Experts of a small language model.
Experts: 432 SwiGLU neurons an expert, 1 pick a token, a softmax router.
Below are experts of layer 8 (counted from 0) of a mixture-of-experts language model. Rows are named router (the router's row for the expert), gate (a neuron's input weights, with its number), up (a neuron's input weights, with its number), down (a neuron's output weights, with its number) and show model dimensions 288-383. Each number is 500 + 25 x the weight over its row's rms, rounded and kept within 0 to 999. Numbers have three digits each.
After each expert's rows: a language model's description of what the expert responds to; "comes after" lists some tokens at least twice as common just before its tokens as in all text. This comes from a sample of Wikipedia text that the model never trained on. Tokens count by the router's weight.

# expert 10
router:570520551543484542513468541517490435527473503501500481511490525524469557544519533537505504510484510504509515464516532501547526526456550481487526534510478494501500502482484496491498537547510512484491468505499488485479547467527472409498532471490543520493526508524489534488484460499491491525
gate0:504487495522524515504509470496544488499510480513549523471480503486491467507497461528485476511520528494527470492525469483456489517474520491493543519532470496500511514477481475497475506488503473512524516514501515538495482531515538529551499476484503480470526522460526551504448528497531483486
up0:511479499500533533499472501537503503483471522504506495462514517484523489470471451516554515509508474530442520481477489524524501498549494518469484508497500469510465473492496508535469505491542448505485452535521477482495503500556502500498495512510520558475473503521465484488480478529495524464
down0:510484517482485491520467481471476491514495465488487520557483517484499495526504475478488480533522499466534486475504502478488429478480509522545469533481532485458475555449497509499476467517493507525504494502472534485496475501499466474488507566509509480484514499518467511511581495508501511464
gate1:519497498499472462469465470530507515535504532505475487553507464474524508474500522503516523560542530482491540533473534518484480494482512529512524463500492511481493437525535542497479515472478513468484504513505531494534498515486487485470519487485500483461550484507539510449476484484482530471
up1:519516491513508543479506549456521496496498516512508489498506496536499532496475476527491482493513518463520479497526488526492515429487490501552540457480513492489482546462505481521526515506465539527480483451480508516515514518463532500503464477513522489497499473490510493501529486501532471508
down1:526493528536457479549493518521473489512483480457474535515489515510519512519533503496475484518497453515551536468454492476503475524524486527472534483477499484525465488476480476493510486509510525468511503441505527508495483487512492486507519533467532512518464509466477470500544523504502512469
gate2:544476452493498459488504472483524519486522534491516522540482463526544510463519470473469485508479477471444536512479524461494480488507474464475501491527477534473468531507494492496533515503522494490489526535493530456485495495516536528532504485504511541536500446516501489492472499473476486525
up2:536517499498522500458518524457437508509540512524505517493526488507517482489457468481516521479462508481501513499445504518481471467531473502500506532536546537462461488465496496480508509482414560464486502487518538457466469551522496500497496498537491521485479499502498490493535516467494517498
down2:545493500478470532528521487524513508545493497493519494529521499493515501484509507472504464520449503499484502518491510505516468495565496515483501546528491528524481493467503503526504540535497512502497491518508507506468524500511530481496515489503470494524483487517525537488512495477451539581
gate3:558498514503474464486499474540517463493495508516514472508471486513493532523535497516468478443474551488518459474505471488505476469477497450473464472520471475469474521533450481479515464508503500487504525480490516523499506488473482510491509524442490496508513540517504457521495498474449506539
up3:505507520510486492498550490491459494448500509482524479488510462497513501528502496479515526519464510533523551480494516475509537481496505526513510517489517471492475508532483456497469447522495462531503486484487497514467465468514471504499467502517502486509480479462445542425454479492533476503
down3:523484516495538453523447499517516488466494523522505487510534502535507518501504479502478502496504532495518550496512500526489492483491470483489532523504504461497503495496503500505530490493494511441511475490523523511496523451469468523513500481508530500516506505521534503453490474465487471491
gate4:487487498511497500500499502509509494490479531473467472471531522475492461479545487467501492474497482512525507487506481548475488503478494525482483505472525480522529486522532507545515518493464508557527476479463486471540459494465472482472488528482507519457473557493518514498468504502553506477
up4:520530502527551485488459459547533523473537439520515535512510513475554490456463502531532507513510510441531443516459480473500480476461446505520491497506478461511468512460512519513500452481499486500481491493448438501506449488503509581493508501542509477461505515560516498488521494458477480510
down4:467452466506467456515475537450462478496535489487530484517465523521532521489469486491496449514446495491487464499487481520444514473484487505489477527530509532505490473553499490457477471521543522513489478439481513428493517518511523480467527469473503534456473460496472508524495475528514549528
It responds to: Time-setting prepositions and years. Sentence-level time markers like In, during, until, since, often before a year, plus year digits 19 and 20.
comes after: " ", ".", ".\n\n", " (", "–", " In"

# expert 8
router:452475509508518500530532488507507533509590490510484474432494479464473562503477492464495490464515483507523491526516479497453481523497530473492511519511538499484491472491514538479476469488540555473513516498505533521480469483511523583514508508506502475532518511496484483505475508498522503518
gate0:514482523456547486469537518494493472511521467522507493505479514572497538495504521505548517548517496503504540520545535507544483539481518532505490496536480509506503493498522476467499474548515520502492515473479482469461485539497514481521479531493532494501499501490485464486516487508520510491
up0:491461500473543473517520484522469463512510485486486519480513531506470484512500526542536515490479514488513524523513513539512481508483509536503444504563497501523521574510545488485551534561519521478488471459498466497509476470488511519536530525499512454511515474493557443493522500488522535532
down0:468519511504547516445511435521527486516493505450511492512495526502489452509470480522481468476512481498455496525517502535486537523543506469495520501476520515490479482466510499467528484516501553461516501534478502504516481492536465467540507516488511513515502481481524532487490503426479452525
gate1:523472501486504461521505540507475554503498492511477482520503515444524496479497512539475504542508499494529512481516507486508500520486474454540557453499510444498493485490468496440512463502503513513471484512486508520506483510492499508494511509474494535464494489475533550493496488508498493473
up1:488520473489470538519509469501518495497445493485525513509475541538479500498490466494489534484485519476475480484503502502501530545534539531536443533479470547506484538497497476536508553501537498514509528515516507459461531502544500511484494521505477432532491467525488507515498558511484529487
down1:496495493498505552509496496461479468486487455522500477517518500469475511504485512507487508547535524503490448496503461471504463519470514465496509521442496460461496506507511485415498496476486507503497449499497479529493491459454504514518515494495479503466524487508477503520525508504534541511
gate2:474488499506525499469538467459506464528513535517496487504533474453478520559493463513460530474477550452502528532487517548518516526467499523501541539492525449448505496485498497504459467478540477489456486475476473491538525538484541564492534480487444494503496495466535498539459507484477474460
up2:533519458506540503501500486443477500541537505510530499537519469489523492505513487500506495490455486512505528524510475463524483504487509524508542534529506514513507533478460499476500482518519527495503539482528499519517500480482479527474550510494486466522510458533481445485479534480455489495
down2:538539519514490521499505508536526513484447501495508510501505551508506513500499449513526496537499481511488470459488495510499468521499459506498499507509488504476481529482484499510536493456489499504478539495504492505514486485480506499483471477500503472530522494501522483510480463468489520498
gate3:503490532481458466491495467520449535482495496495543548539552490500480458503521498498526501515499523517483491492475498478488561507490486477461504504482452489523475487501502501495489453487512441541538496506482463495483529495491482513491517476508516480504489486524477501523496503521514514528
up3:504514498499516503464483545538532516543491533518560489524467455518498533464554481476514520482480487523491498512480545511524457490476528488490519527496479521511505508483496443528521528530492515488480533521504498519542478538492527500546511499483490518501509467502505456432551529519477542457
down3:544519466462499532520523479466531476474453491452478507530463513541478558490486487526489473547493555510504508494486521485497489496473516512555471509494514471490506530542480472512485520501500503513540488526521519478494527498504481444475524500515498520508525505516501494544464530473451527549
gate4:508514484528479480497500509450529491510481491533493442520478490494479492550453495480485534544513515519484475494544497482495489510542495480473466508508479525457491477524470530512480482475476509509511530491502497463504549464530549493501528470516498536544464524450482479488483477502523502539
up4:494527518507517515478485500499516509512499467505529539457493461505545487495496494502461538473527530534516442494543526522482461476472532490542511515484540492465525511533502508456509544525555457517504480489527499467484489469495523488536510506514502492500485465482517503505464482485525471524
down4:480514508482492523496499476501454509486479452532484445543487543519513532477546517478505498506559461464523467462474446470509528516545503500516532482506501471538505504508542495487504473494501475504497519516489518484558514517540482547501502497502498506493523526448516491481493474540546475532
It responds to: Institution and title nouns. Capitalized nouns in names of institutions, organizations and titles, such as University, Army, Museum, Association, Order of the Crown.
comes after: " the", " of", " in", " United", " National", "ian"

# expert 6
router:479532485506521461513508515446503484471474468483506467483527521504473608487456486516499512524500486537522553535479489479493482518464502504520488495495489464506489522488485494524470549513497480499478508479528545499504510543482509510509535473498528493502498531491495522498454506473520472457
gate0:482505534505494479529513507540476441480497519500498509514514496465543502515480491495515463531476536500549500496513470485494532522524546488504531469516491486518498476520534485482536489536487514490481464463509526471489497475497470422522481519493472499537508502505490513485497537525537498512
up0:470497502497492488479493497472483533494510525522516503503500510490470531489475493541527525514501485479497527546559470514469514479518493525495429524462518486508504488488476509476477489464484512476489513486503465509454482485494494520504512526514503486476476497507516510490536472479473514531
down0:502518484536483498532501525476505462579503537531465453474534494531505554510468471490495491530513489483505483467477498502481524537492499533460506490518491509528528506527507495512534547467513471490488493522490514494472503494498463475529461475483485475509493548490481540566478495508454484539
gate1:515508534478480512493513540490498496478521500453506493488487502523513501516477449481477488487527487501503480518545541535521496507477551497506508517486450500507485477490536499517535515521515501500509516536519519502468456530530481463501457500480477471540484482508452459502556518495501513521
up1:493515504476507500512500469515470496497503520481513552486453502454477528530493578487456508512506508489499537479500492482527465499524480496499499504527526532464486541524454477491476494460469491513481494456462464468499577466483474481455504478515472497473528524481507504496524497484501505490
down1:511501445506499496515490548459479457530492462485477480519480498491498496460504486542475464487528509464482518515523501501504552494514448487542506491481448522496493503468484491524489481493516456493501504535522461491518478507494519503525528491519530512455470508511509510479468519514490507465
gate2:522511501489469485530489552495480537466551518489470493522491513503508463460516515445491495515525471509473516490481510492499508461491465526496485527516493513546538528460496544532465524510488501497491518534499512471530437514551466524526501497520512515486543507545500560483478479517536508479
up2:507507470488485479463538506522508465533520513516480503492509458463530513500513498504505485541506505519509478499492479506507526488498456496489488488466472447468521470516523483496538501477522498570513484518561462493504515525472502531534483537505504463478525536516551557460546508502513503527
down2:504527550524522478483534455471496496477504471491513500494546499519478473502542500474454465472487508507464479481510533529500471494477474471526481467531502537490475485513504550483507476519500468444508473496496481536490462551519467511520498506503474486497462499512535493512504531459519502471
gate3:499489493508513520472460524496489502522496493504478498515491536533498521500512517527541458569517513493494499476447502463477495483521460512444463480496502494526467480488527495506503481481490473473523479508535521498537523499488500473464478469514517497480490511468511475469532521491503507482
up3:525527481518505502514519467500477485508511478506454484522500516493467561507528533477485465553499537527475542506538504485535534508471482519475463490483469541491478542527514494498452489503500490465478523507491510499530536478507484503480497508524531476466535512524504513524490483496479502494
down3:512486510564458487500531506481506459507509509435532492466461533516520467525535478532530461475516512488465515497506515470518478464532499495471554509482526527479491521524513507488521544471517558503529502500494503494466496532509496505484547498514540496495484489462456484483506517476482503518
gate4:453515523479520491509531478517535513487520457463492488514466498509462443506493482495514497507441461535494493496499489487525562475504464511518483505503488496534513514514508516502536477485477566553480522523473511517494486528487504505542547500469484526482497464540517551472503486493496497477
up4:495499497493509497502448509505516522428463515468492478504487493474487511504459445508474513498468524478438508486538466502472470535501513470508522484486491525465488481519488507510484509545486534471487538481506496491486502500504525516485513483468506507521491519493513487544491491477528518485
down4:499530495506482476509490530499533464513452491447526435505523507454483464538501490528500493516523494476471509468487530493492475471520527503523507505496534503522473548456493520516501504473487473492522487482467516492529457436484552545485467514459460493501469479449491507509541525494533524550
It responds to: Name-internal letter pieces. Short letter fragments inside foreign or unusual proper names, often after a capital initial, such as Dębica, Walsall, Mundaca.
comes after: " H", " D", " K", " B", " W", " L"

# expert 14
router:553545477462505500526504470482494505507565485493483490549540522461491485478470484474495506518495572492463463477549479514465517489494475443447514481501479499513526490521524509472489527476504495490517488489447466518541496507505560527478504471509484510498525492521506518485529525515481505513
gate0:451543517453457516492516488517475505491459493474478464512532509504473514455508494484522545481534503522490529512550505551503504514454490511504455538482522508517467544491546497532535510551478530466512489493505510494474506476508495505509513509477495537432497501499506495484515499505486478471
up0:508504494447443490465528507489483459501478498532487482510524537541499495473503501491499513462536496480532523541487486469468521487498510513498508506521502464509439484494498519479461533513483486497492499495514488507500467490567490494555493487493529499499503517497471519513514505536500478499
down0:527517492587470460517510479518565518551521517439500483553514521493500519490516556475512512483524459532487476464509520477474486488484498509486517516472531506497472509505465517492468483537499527507508510523530498516462470468473454497511488472527524491524529532511507481469504490477501506517
gate1:484496509518488512516475489497498506521467506515487525470501506515491515512496509489488478491496472518506541490519499502492489523514488477490541491517515449524517499513509484579506498504519492498529519509540486508461520497483483466491498499539522473496520476442479527479503488496453489483
up1:478492482508494497491464503471468538526496506487505439486474515516509536448488488469521428502493555506512493505547498521512517503445525495507526518477477507482482449524443484502521483491460508518475497475545491511451487479490462499457497540521468529490510500514530461497470511502487513484
down1:496503456492516515527538489482509468486478487474486544529509495488479522518437488478529532511532519526487497524501446520473453514511511531468474531489481524477466501479569489520537463497469494464487576513510470494504502520482520533490506467526516488514513472454466472483497512483484506512
gate2:507491522415525499498538499476516516485508505488543502515503497510468484484496520506500504477532461549500507472482461487490486508496455490467478462485531449485494471466512522558523520468505486464478533480454503534525518518509484498486482491498507458514432511488489487554539502488526480477
up2:484477464496516551515481488462457519541509478508508504511547497508500467526469491510496528511487436512505495498495482477500499490489502532437517532503523539494483465554508465473508512494519522521502505504503500516535495511537548534526495529477511461471500485506525487488530467494510487495
down2:482526466491490485509496512512511568499460499468480517537506438485477529446505480502477546536505482499488502498505502494502536521526461563454476501506497493518564466488527528493514517499538506469521494487432482496536458467480517529496468471530494483457477503531513529521506470470512541477
gate3:487497522502506458542449511481536530472533473433494439480484490500503500439494513507508497506450503486502536486510536517468511492511477510503511498509499513470504474491457506494463479498491483468556502481496478479480459465535479538476486517457561505475509513511474503497523528504486528513
up3:550507499533521478525503506463490523529500435488491524508488481488516486438511488505525551526495542506490492482512465527523463479490459427481461478515505539467522487496461505507497520470521507488523497468474508518492485483522507498483483488474514515501532485492509471535490471514477472533
down3:435529468497520523515477454555445504444500495485524489517536489522467535529519499480444507512478520466538512565474491502496476468462524489467470490479555438555482524517507510469505537478469466500508513489479535541475493495473499526494516506463491513461512535508533560475528498495502472520
gate4:501501494473507511495525519557510518482515525490490490472479487479512462491497553542490516520509510475492485499477480495531539496516491516511491494494529478475477467528513528501511486457535482556525454466501507514537498489547492515516479500497514514506473504525485503507487525504503497519
up4:501475518525505511473478468480463550513516508469491482521509509519533501502525511435516493530469484457525504507521451485519544524458504490559449493490479516484552522511513496497500472505496538488485506499465524501491501533502552499517499493445491462478481523454506553449515454520501512499
down4:564495494516493478500487524502513558492507477504532543530494456530497499500486468503525516482505510460493531515489538514497466513526507474488524483510484494514509524513496511525466517548498563491479515511436456537505487475502513504464532500520497497554529540464508462453475468532512515535
It responds to: Table cell name starts. First token of cells in tables and lists, often first-name or surname beginnings and numbers, such as Kahne, Loss, Episode.
comes after: " |\n", " ", "|", " \"", "y", "ie"

# expert 5
router:534464473487512489539444498553503529496459525534527502475469520546495438506458532493516506508492534512471480498485462493501468497490463496527482512462489512516458505479487498452530495467487514534494534547533478538491525498464511492479522460533510488496533533516458520504511483482467493459
gate0:481511502470506473494500503524458521478525502527478500504509520493463512489511497494470394550543518462524504495510546518457483533495483566510530513490441535519470482471525491523508483496512530492511414508499545498514525531531480463479458534499492491462511533487542538458503456486473486538
up0:507515490468553505518493506508519520558496466488526508526485452458509515533467504549524449493537522497470524491500516475493491486500509492514476489505473494486535462505548480533530479537468511500440495493498453499492496464509498486517475500529504514518430476501530493494545515530510462482
down0:484474484497505441459543476510516479470472485502479541472471477490506501534532536502515512518490456530500501517531462518498459540514497498497499472494505494507467499477484461491507508489490508499493463462480493504476520483517488474514470510465536505539517505530517518495520507504488493438
gate1:502520514489543494496500492467537518511511504504497469507501519480485492510463473524515491572548490514521501525497461491454496492510485483472533516513488505516492509525524456495516496516494467514553489489489463518482479509521502478491484490475515491480531521453532517532509470479510521460
up1:535506493488489541493527472530465497454508506477509513508499464510475511486548494483534517537527500489524510478495521515504523498489524504524495499537512500480487475526467519428496503488469523499495493500514454473501523490440481546488465517515509494453480501499492474424505496495504519524
down1:485520534491468480500521486525427478501457535500494460505491528500493449494502506528498495520485522498526528500473511534498534520471488523473533512493485536481470462513477492497497445521527507528514496504557524446515489486512478540490526485484489474507489494486502475502495487549505489541
gate2:487534537487477465512465505490467484503522474462497468506514487488534495495469492500486523517440464544512459574494485488527510501492504492543545481506492536492495469504524534532477504529474504472486478512462477558485507509496474518476484477503498476519508495499521503478530476456522503462
up2:450517529506550543466529514506504490445517497487474511477525505507492495488516468519504491502505448493455516492535486463536511521452458537529522492504504535496503475523457537467516521496519501530456542511459508508481508499548520528498520523536480487487536470517516485480526539495490533509
down2:500440526498525459497457518460526478491459519514474501503514544519492459502494484522492523518509521507491475527481502547552520524495512505510515456535529506488492499528458520530473534531475475548512482493461553569516485469517469508491549499508499504539462507485479506527488517497529478486
gate3:514465531446516457520498486544494507515516505509519486493477488472517498489498529494504488528564483525488507493484476505463529513490487487502452466502521490492479488524532494539495471473544470481512470493457481517538531483516491487515511476515490492503476482511482520444521517495514503511
up3:501499541492518463473469518512500529570499511544488489493503540488489505484501532521480479549525498504506480513511489505509536475519532506461511506452454482508495476504521457480467418498527540477527491534516522485494535460485494474533441513484481501447490474510444500436471491501507471463
down3:458493537495520482521508450473530521526478485510511477530515455471503495509473493475468513486489462510495505506513473499482509490484484465511508496475539472469486516501514582512517513502488478532501495524503479534497481481477489460509484472524516536493548527546497491511503457462495518480
gate4:546473483513475518485503506485514511504510515530490496436502457488490512502479517512455508484502517524503545524545515508468505466483510500464493535538497507486486514459513519486498533499532508516514510503530515513439469520483484469533517544558521482498511485440503466507464544513517523504
up4:472478498520476542488524481496493507512526492503519462498528501513477488463524491483452513499454504488516505454464531447504526472520478477517493502515510475511493499503465538502433479482497488491545502537492543479505515500514468542500475511517492505513520496540512579519488536528510526500
down4:498445489500463442496516518487507506479514464455483484509487508461463506500484514495465529535486513451460552479508505483536517497511478501526546499524507471514487489517520468496459504496507501520502497485516493482478520503542539548503540500500518485424503555450510500464526495507500540504
It responds to: Line-start dash, articles. List-item dashes at the start of infobox lines (- Born:, - Established:) and the articles the, a, an opening noun phrases.
comes after: "\n", ")\n", " of", " in", ".\n", " on"

# expert 4
router:561503482435463494513493514486496551468548491465461528522527512500465525531536541476542509471498486501478520522490489495523504492520512495516512500514478502492515511476509507484510451501498526523465498481463451462517489502550534490497471563475518524563513491484518468486504515488500499505
gate0:459524488469494470511514480490447509495525551512466507474504433515515533493470441518524496501514509504482467522520508509498478485539551523507531491511511518491489455501481523492524491502518498547532498500513513460508471484481439544470532482488483517471516496497479531521491550533539503521
up0:475499532512518496479487502478500551470489453502491525555507524497457537521511502477497495495479510499494486489525512525488518438510486510463477474450523489534492516508530476544561484486485541467506506502541522554515528521538558491488544541516470496482450517491508460470498480504487478500
down0:495526531482518521499506474482538493475506475491461496540513496483497517497501507517482536527503450475499500522493494517466488474507477513504459489512487473511547453502491490503503490471499488499503495497521509498506494492556515494517553488485522472476482517534487512515531520552519475489
gate1:507489516478500485514507445544505499464505538546481465526538507479499472514490518455500586485510510514554523501507521494524509483491519497523533506541535489564495487500469530465466489455466510510494469471513519467516497530522516515454487484491426468489493511466552489504517480479528533499
up1:530554461485497453469499545487525507510499487498477511520444500512539509526511531510492520522560495461558518495516473501454464504518522475509519468499488498462510452496502477489491509498497479460516492478469506513513491476469517483527522508504523486480530487487514462503497564516527481493
down1:478507526539486545489516499486489511513469480550502478454457515467456516474532483513500492467474495499494520502481494479477505492534518509471523481497495524541527526493483492481495521511508466466499493479480514503488503476517502483476508479517470506516512475512525522511526455532528539491
gate2:500493504481453521526481524474484538515516500477497472515486458487499512497524485505464479536504509492528516456540465487479477478507558479499492484511473504475537527479488511521502462499553484524542442499525523487560464472505484494524529554442461486537527449461506476500489464476511487489
up2:490531480471526486488495503534473488493477493517511541460501516546487542484480470515515532515495490520492516519536481524521493489520494493518525552505514467477482472505482439497486497504470506483524508475543459487543512475484511493483546546540541498536508486453542478501478505456527471478
down2:468509502472480486528489495548514488471500500506515502512455557528512487526495484532485519459469513491478480528510474495497504466506422482490502485500461530472501462538502536486479482468468505481481472494503511518496552488514521480490487496504477518519570498544520537489519519482468503524
gate3:476520498490501534512549496521515550489523458545541511505506503471512499445509500502515531454505497566514525531535504519492519478489459499525510515504529538516527457506478482501509452520506514503462489471490505518560513506537532501540532492514505499481486472516503476524476520508518497535
up3:542494490493487455557531497478498465511477512448512510531503493502505507456509452549522508491504476479515465492500497531509493468474546486470500526519441464499485485497488501464546484511522505545508518548507471490502521472479489491499524485474482487475521465455565486539555489532481489483
down3:507527499528514433517541588504492514550471555471507485537518550488499506472531535430503525519512470531491488517504515513522471522506509492520514507523536507488516486463485447479486502479496513502511452514555486495513500514496489508516532511501486516467473492470522498478542531506530493487
gate4:494543496538528509560511435501497531452501448524517472501504539493480502541502522486516517485503524487546521463495467542466489569489480502504504495464550496511498494475479530492501468496514536498463494528495462516493499506538510516554490506476542509500436516541472486493489488546517494483
up4:545474482462500492535473509518429477508499552480509483492478528526473535487457522475476506509492491516496509501499520527505535520506573491495510524509483461503502508503474490511508520501521519519477493460475479502504503495503514505525501482494448488497504468467508538526470482463489520480
down4:500504482537517486460520491487513441486456530451491487481514499540507548488483460506536484495489470435503495536510497546474529490522508472454534545490495507500501512484503511538501488495472472514507520439477476484514498518478528525474493478514516500484526471509481515515473525500466472518
It responds to: Election and results tables. Cells, pipes and party or office words in election and sports tables, such as Republican, Votes, federal election, Liberal.
comes after: " |", "|", "20", "19", " |\n", " election"

# expert 7
router:518477533501455495526472482506480483503561512530516536539516479508515498514455493483564533539528514508524548553507504477543501504490512494524487530478545536521462501546444481488475486480473488516506509461527474528491522481519513465499535450509535506495493503463486480466505488471463513491
gate0:524531498462532514510471485514520467529534497458488491493481516502506507481474506480510463511534502530479503495506495503493509498479504529533482539523535482522513458556470491509524527528510552513504500512503535524492507507499455478496497505511544486537488460488560523466487486497539527516
up0:529503467505521484531466546519501505490492510458493488464437538464524483522480505518484506523446516467514514519526502470488505485495543466495449510498521529453478509482509468543557534486548505528507488502483470512533563529559513497450493468410506478505483499466516466469473491493494510471
down0:491529496511516491494481512478482491481551537511501498494497502500494475480499496510470509484520508476492457511494544472486541511480502515452497482514476473550474495479497526495505543493518485504517502510516523526473477508494485581489462479496545466549471493462496476495474493500477521499
gate1:476491449510509485504515500520496508501496539507518497496537474541481525524495518465495504487476502503502452499484529501498478519524513495475481502491509484509477469506496516484491532542482540524526501501490455480496499491461550495460443488489505513513488468501505515514502493552513506490
up1:496464523464539547443519538500512499484449520484506488448483514505508522501510463517502512526501499497511551503491505472494471483496487496487541501486534493474497489522493501520502485483515488527499505473501462514519477538471467517484478524472473518471503473481512473515559477451499505472
down1:497495518542483536474537511494504519495482501469513488472472485479510490498494470486492478462515480527502468516482505533510489510494557536483486538514492489514481520518500487505525514510465437505530540515528498505478505572521501526497489528467509477488501553499532527485509515486520466500
gate2:509493462461481528492480487521490487522518521499522518508480520466547510543517502502540534491487458534514522493479535512526488496549468501516523540507497462506525504450468558513496487490511554510507507501455531496536531513521488542518506480535497510491516487491535488509486489465522504520
up2:508468502520498501511513555446508502532501492560468494479513498516495467481501530517466512470513507517451463518525497510532452509454503496475444503533488477526489538541486534487484516462525460498512465493528491514513468504489440499494493550489539471468493515511515480514511491454507471502
down2:518481519468459493544508493506566484528498520467477458531524537477506498498485488496508516543517515497534506464458491520509508568487498500487494468509512475501515507472510510470532471526525514503473502540485511503484516472513520485510482507435476490476469485520504484501503538478478521526
gate3:469501475519525493507513513528514525476505492480463507480553504474480464532501505514504479554517495533492533532463557498498490523453497450500483503500495494495528500524484491506487503521481535554528487509497527460521491517528507544470507485492493548497527506492503523472471462459490494479
up3:516489530481485531512493484505506470471518491495503525473479470468497540506480501509499473529532493509501492497525511499540494569513513519523463494527508513484506520466479519538489534524516515516530521446465438501488481531521505479481482473481513492520496467534502502546486489463501503501
down3:510492487506522525464527503526455475511485513507482473536467470504499448519512492500503506525517483507513454532506476479475515531474543482448435557532545493487495523490469485541527487563484499466530558486509522502501500463492469497490538509536497551490544482525535466499486512489497524514
gate4:495495466537485474502533497481506482490511429513505460476508527526503551489513503540494520542491528479497511489472502521475487470472488534480534477489505491487491507543493485459477473474520536505524517510490471488507513485514511470474536496516496511535472524552472543455539532509501529493
up4:501520481495518500485523479498515481504502455512500506499479489490473489482542514496503516483523488517571526525471494515444462533468527562531521512514533464493492516515476483516499499465512522550509495482496455496523506503477538483531529495502515504519514502516512526514475552535512499491
down4:464520538497502547531523474515487508544518484496490526493460464494455506555501523520466523537503550523515511478488520464486522471535451518514469509485505480520492499503514470489477486512525524567531468503494458480528563504521485495484490482493506471493487470485562507469498438530516485527
It responds to: Units, digits, ordinals. Number pieces, spaces inside numbers and the units or ordinal suffixes after them, such as km, kg, ft, -year, 123d.
comes after: " |", "0", "1", "2", "3", "5"

# expert 15
router:460496506529507505529541512511516552524500521507486522514518494512498505513522484486531534525503470491462574525493495536507510480513510482470500518471517569504502550542528530465531499467481499498515468519484500488500460493485509499496502548537524479453533452524484472489538538514538506552
gate0:545465531504539527506488519489451508448457496464532492464482508506478500508513488500492466533512506495467501496514493504493512539568481507500542454431501433483502463499477512478472539535516512493499507520501497495459522502485545487521523527485541479469512490520487520518503500488505519497
up0:467527499515462487488512491474490490516524493523502494562481486488495520471490464516549504463547536496488465497501458502506448468486502501498500509531497509490502525497494518511491480503545513484521460471497528502479494551536445523500538463503494532493515535502530553489512512517472506515
down0:469448554465499477474490487496462525509448542533458448531550480526471475505474453435518492474521544508488478522473481498521449528520529492470489518531519499508509477513451521500462527548534493518512505488509496501514554497562501488538534513478525543480506495492439503517504465487485476483
gate1:494497494457501496493463518507519499479529543486505463490459511513494544516471541480503470483519482527464499548509540457473537483535467468509530520513514475495517544474487507523485540498508470485449510472476493453540471533492500535509534499495477471553504502514510459510489436438484501503
up1:510513518523509535557518553495522489522472478484522529522450457515542483469495488514464522524535534514473531498474545486530476479483518506495532500485499482510528524488498478505530478475497504517513480524478517509552526522525522503506542496546497485476515431509496473497476490509466513497
down1:519528475508472483469513515436512442509466499499525438511507516498454558493516489499524540547499530468502492560519556485489517505478529493518491500512509462476544531480484516488523500438469492518496557513487519537513499493508497480508550459524520452522498470498498524494473498474477511469
gate2:507525473499535463492497529455488401486493468482452463466494495440518474479506473533476475517473541502536487515496510437503509479540543519515521480523484503487503466501471477483509469446490521513542518496507455496510495507486467503523505530528530481491480468511490526531469492543503495491
up2:517512493527506518477509481503513536455476519479530511490515473536502553502496476524438498520496487505462501475545537510497554506541493522514510512522490511509468480505531509517500525500509495514498487510499535491504490497541499485511441508516470510507513500498489493512558503501505548513
down2:532487501545473465449513473521490426494484514505475513528484484516526588493474470513520499493481489465490491455509482548531530491498511493524554490538489487520498471514535467511517467462488498460482474506505506476510520493549507491527537482545522550495514527492514494514500506527497548481
gate3:498510456481493468531467507490498491477490507482494460464523491435466501491459531473477505542469502471498478497460495478527470520514507491486509467504522499507519428484515491474438473512481535483501520492524507485517504511489530497493520517479449465493517500480452492474493460493491552444
up3:509501520494541514458509499504513531472516497492507495460495506456487468493471540455524530469491481501518460490473486481524475480499490481489474488529436531486498506478518532499469484553526499477494478565536457499509503504474528491482529495542522494534515502505508443467462507493491505515
down3:524482477502499541478475512514507510525487480492487512501509513512526535530517477496460474530523509508559494506501471511516507495506456498501475494461468523551492523482474524506520514481503537573502518477539476478464496505486531519501474495498481489489501482521524514480495552512539498548
gate4:534487497518508512493548492488537508481478481514526500528544530529475506513554487462474522515518503553518534523521455531473509525479506497521482539476505496498508523506498508482508511488549511505521511476504481511534491479505516519506524435560555524487531481517523543501512499482537503509
up4:533482484472464498502489492564512524543530454511561451512513498531528483473483508498510533558513532499506537529500511473496477517497483460540518463474540547481514508515528462521522461472466509530513535463501504474510515519532502489491517517498503517483534512468517526474498501491496462518
down4:505495550527521462464495510459483517503495481501561474497485498524518513500493492496501519493491503499537526507506496534521492537480474495512552488501525504520496484521541450470507495464453536496489444509486461465471508505474485482517516512473499464471519491528459519490516471538431493524
It responds to: Decimals, counts, relatives. Digits after decimal points in money and figures ($6.7 billion), number words like two, million, and relatives which, who.
comes after: ".", " the", " The", "00", "The", " $"